Below are experts of layer 4 (counted from 0) of a mixture-of-experts language model. Rows are named router (the router's row for the expert) and show model dimensions 384-575. Each number is 500 + 40 x the weight over its row's rms, rounded and kept within 0 to 999. Numbers have three digits each.
After each expert's rows: "raises" lists some tokens whose logits its average output raises strongly, later layers aside; "gets" lists some tokens that make up at least twice as much of what it gets as of all text. This comes from a sample of Wikipedia text that the model never trained on. Tokens count by the router's weight.

# expert 15
router:481525503519423521439459459501576528546489521516485548501497536516485466423527433491519485509514445479540508535472481447556486431483459539498470428488484519515485421497483549448498549404516443524506517510501487532511543534531500411536608528518601509416526492472541453486423458468464517488524560495469503479485485517585519531454486563493509506543464429444458480560448501501598464500443560513487426498458478524557568472527435584599540460508400511467493461522487474503446512486475534480413465551507487492521535488528487498536459487503559516409496494532495521478478549487483489491
raises: "th", ",", "–", "0", ".", "-"
gets: "0", "2", "1", "4", "3", "an"

# expert 10
router:521500492544543514509526546533507548490501510523453462584449513513525525436469544461480526476494540476483470426555459495499544550556427450557478528409467480485527522560460589436500565450461366543535442521491467416537499540543426498491544443491436510523510533467507544460584572542472486541501465474493458520520435533493503531500500480471434508536491409550519498507546519481454474551513454455463532629565514442525450524556582485409473514503480573492396486423534587502461488577463544440559490510510495531494458467460591490464445516502463526549517510540514496553456534545458485557
raises: "o", "i", "u", "a", "ou", "an"
gets: " B", " M", " R", " L", " P", " N"

# expert 3
router:416564440443508588491544476489450507453508506422492566517455506467606511540517494475556513469496523484560498502564443504464536498562541535501504558401540480528423561456538504511476456503467405521470482568496570522504511519457533485528532471543543495472454487549511497491484524442565517507580478441409501447449440476483470483520518457542450551474469484547498558464472511520488540475475496515586546608518489523573480518456502509553418534529533522465467479552510469540515580444530503506512453479557522501558564524515490502487537489508437467501490519497514476479483497511567463448
raises: "5", "0", "4", "6", "3", "8"
gets: " ", " (", ".", "–", "201", "200"

# expert 0
router:544556494519508425598585498459516512504477550488520396460490463507450533513492468528500586514482593481548455508549502535562541492485512525493526462516522506486527556457492460524507577495431467531498527478506488517512462498568474556447442501447558488574441505505447492470444518547542561500431530543563501516498449523515509567461529499582525460601522501498429538483489487591442489511515455512487529505472499515462535518476446444508507405509499459471473505518460508462529374533458476450492557512550534513517442489548517527408488459511428545510474506501465486509460463528508491464
raises: "r", "urn", "ri", "o", "e", "he"
gets: " T", " at", " S", " D", " C", "T"

# expert 5
router:539459537483485553558405460548445478512493542505527612473409525511523489534508457471365430469474512569446502485514501510499519454492527491513593554481477524508550450519537501521537441476519594427494453474475545476486500519484519462488493518539508494511509497517492497573499555518496544537450538539458513511486539519462492491503490463508522518519509580482493614509576509499443428549518549470480454468555417510537474540533430487486452482487508397489512559418437487536524520398470490532519518455472453541467428471487435485524495461491511549515526494502504461529542459488508533507
raises: " ", " t", " the", " a", " in", " to"
gets: " in", " of", "ing", "ed", " on", " from"

# expert 6
router:489489510520452523417582521496498504516504569415542518472531443482493531528494489528467494486533528399510592504446503451536497401484539503516516482560576578488455495425466505533562488537535488491471560452466504500502552452519562546485528533508424486462501500478475466503436495513537488488445510512460508490445465497476615458482474440483475480532498427453542486482503483463494537520581476508463497477550466479475471462515504546486407508489542447520470510520486463534543488541505575517581531518522549514483577567491467487498567517496471497440462483517541504487488520537514483497
raises: "e", " ", "s", " t", "i", "l"
gets: " of", " for", " by", " in", " with", "or"

# expert 12
router:532538530459450459503642510516457518525489466499527491492470461503468502579458526516490478465521470557445541494456510448514504520545420484534460483528477424449522496620563428533534487422488514470455524469483471522487455456507431597539581515485491478487422474515533558495473556497449569466507493533466466544569534485495584407484481518431549532537437532570577560484495483564493438524545511531514484448569514499483549476536584479537484514474515507467501490533544459524451492555443512520465488544434546501531510502456482511474450583498496508533474504513515537473471417507559482418
raises: " ", " although", " The", " while", " A", " It"
gets: ",", ".", "-", " |", ")", ";"

# expert 9
router:541443586480481509561415548525456477510518521511517482502480514492512512365522551526550559508531463546536539503493464535454574530442556520486553482562451493564576460454515493520493499460552498489503469508446485513469520593492520415501392529462499547492457495542483415516524498493495504512509530497471445492551497523527429533477464502477505530539488547488484440527474495476487528479547455518537530519516479551497467450474488531503517449521555517452577535569549472550476398535510439484511524397617438523530596527506575431466552481519518477577481452501500493519508507543493484477
raises: "===", "==", "In", "The", "S", "General"
gets: "\n", " |\n", ".\n\n", "|", "\n\n", " "

# expert 8
router:520556467518550413595478524531487476517527506542475528561584444518527508490457527469487468466479458508407516485454482491479452514450479524525480479477485476506450618477474455539484428511462492546533547490552475489484578431431468578453495530536485460503487534476532494503493552557433470542534469504588603529515538524482539437486530531484507411398471492469505490439480505526564617460397578481529513453486496590441539513390498482457555484485456518538538447554442480449482469503484441518493471492497447445526462471420509553541475531492471556522525466507442447431477518393463504511
raises: " ", " w", " f", " own", " st"
gets: " and", " to", " was", " is", " the", " as"

# expert 1
router:449474479479521479455452462455521469476546476498425491529519517501526520523542455528435488530507566430527530546458544572463479497440536567504503522528545467521551586497528504582509562547515503466522513473481586494494512485535478421537490521482474462474469502541484506558496467457539543511527509466494507485436505505467556501451454453558525499473557399465511471528503520495478469519495529500502520452393545418558468460495491526548480507485509492505514504417474483436468547530543544511465516547461540471501478512546494537497450479450493488496504460487509465448520466478485500566
raises: " ", " b", " a", " t", " f", " of"
gets: " |", "|", ":", "-", ";", "\n"

# expert 2
router:455468511480449473529446418439482496563529452541528447509492486487458466484478484488486404477558503544517478544484510475501567509539471538472443503580549565463555505616550472562556476522580575550485433494512444538409442486488538469518594552581440488503551466502491509458512490464489448505487525505477484512462496519500422553519546501436518505525441504526488465532510489456515508455515478496415529459517541521496565459522539439451535483518492439399608528504469434517512513486514482463432426578472460508546473508531572566482534485507493540504507508457488572430509482506453505519
raises: "nd", " young", " small"
gets: " the", " a", " The", "2", " an", " A"

# expert 13
router:499524492473547491487561489497455467456467498533512419506466381489481539594479582510548511538485560467518440458428553442449407538512544463460451497511499490496502510501463458471460462440465479480475490488470416506483545459474391493530499537451552520580547467583513539536475441517539445438497493446513482512577510463490415487527453526540503471502496513493572462484474506493479479430482538513564442475452494512475474515476456488539614575507521551489553540509508539473573436499548497453490572541471528479450445443562491555554552558508506464545466566530566504501482466557538458417
raises: "-", "/", ",", ".", "l", "er"
gets: "i", "a", "o", "e", "y", "u"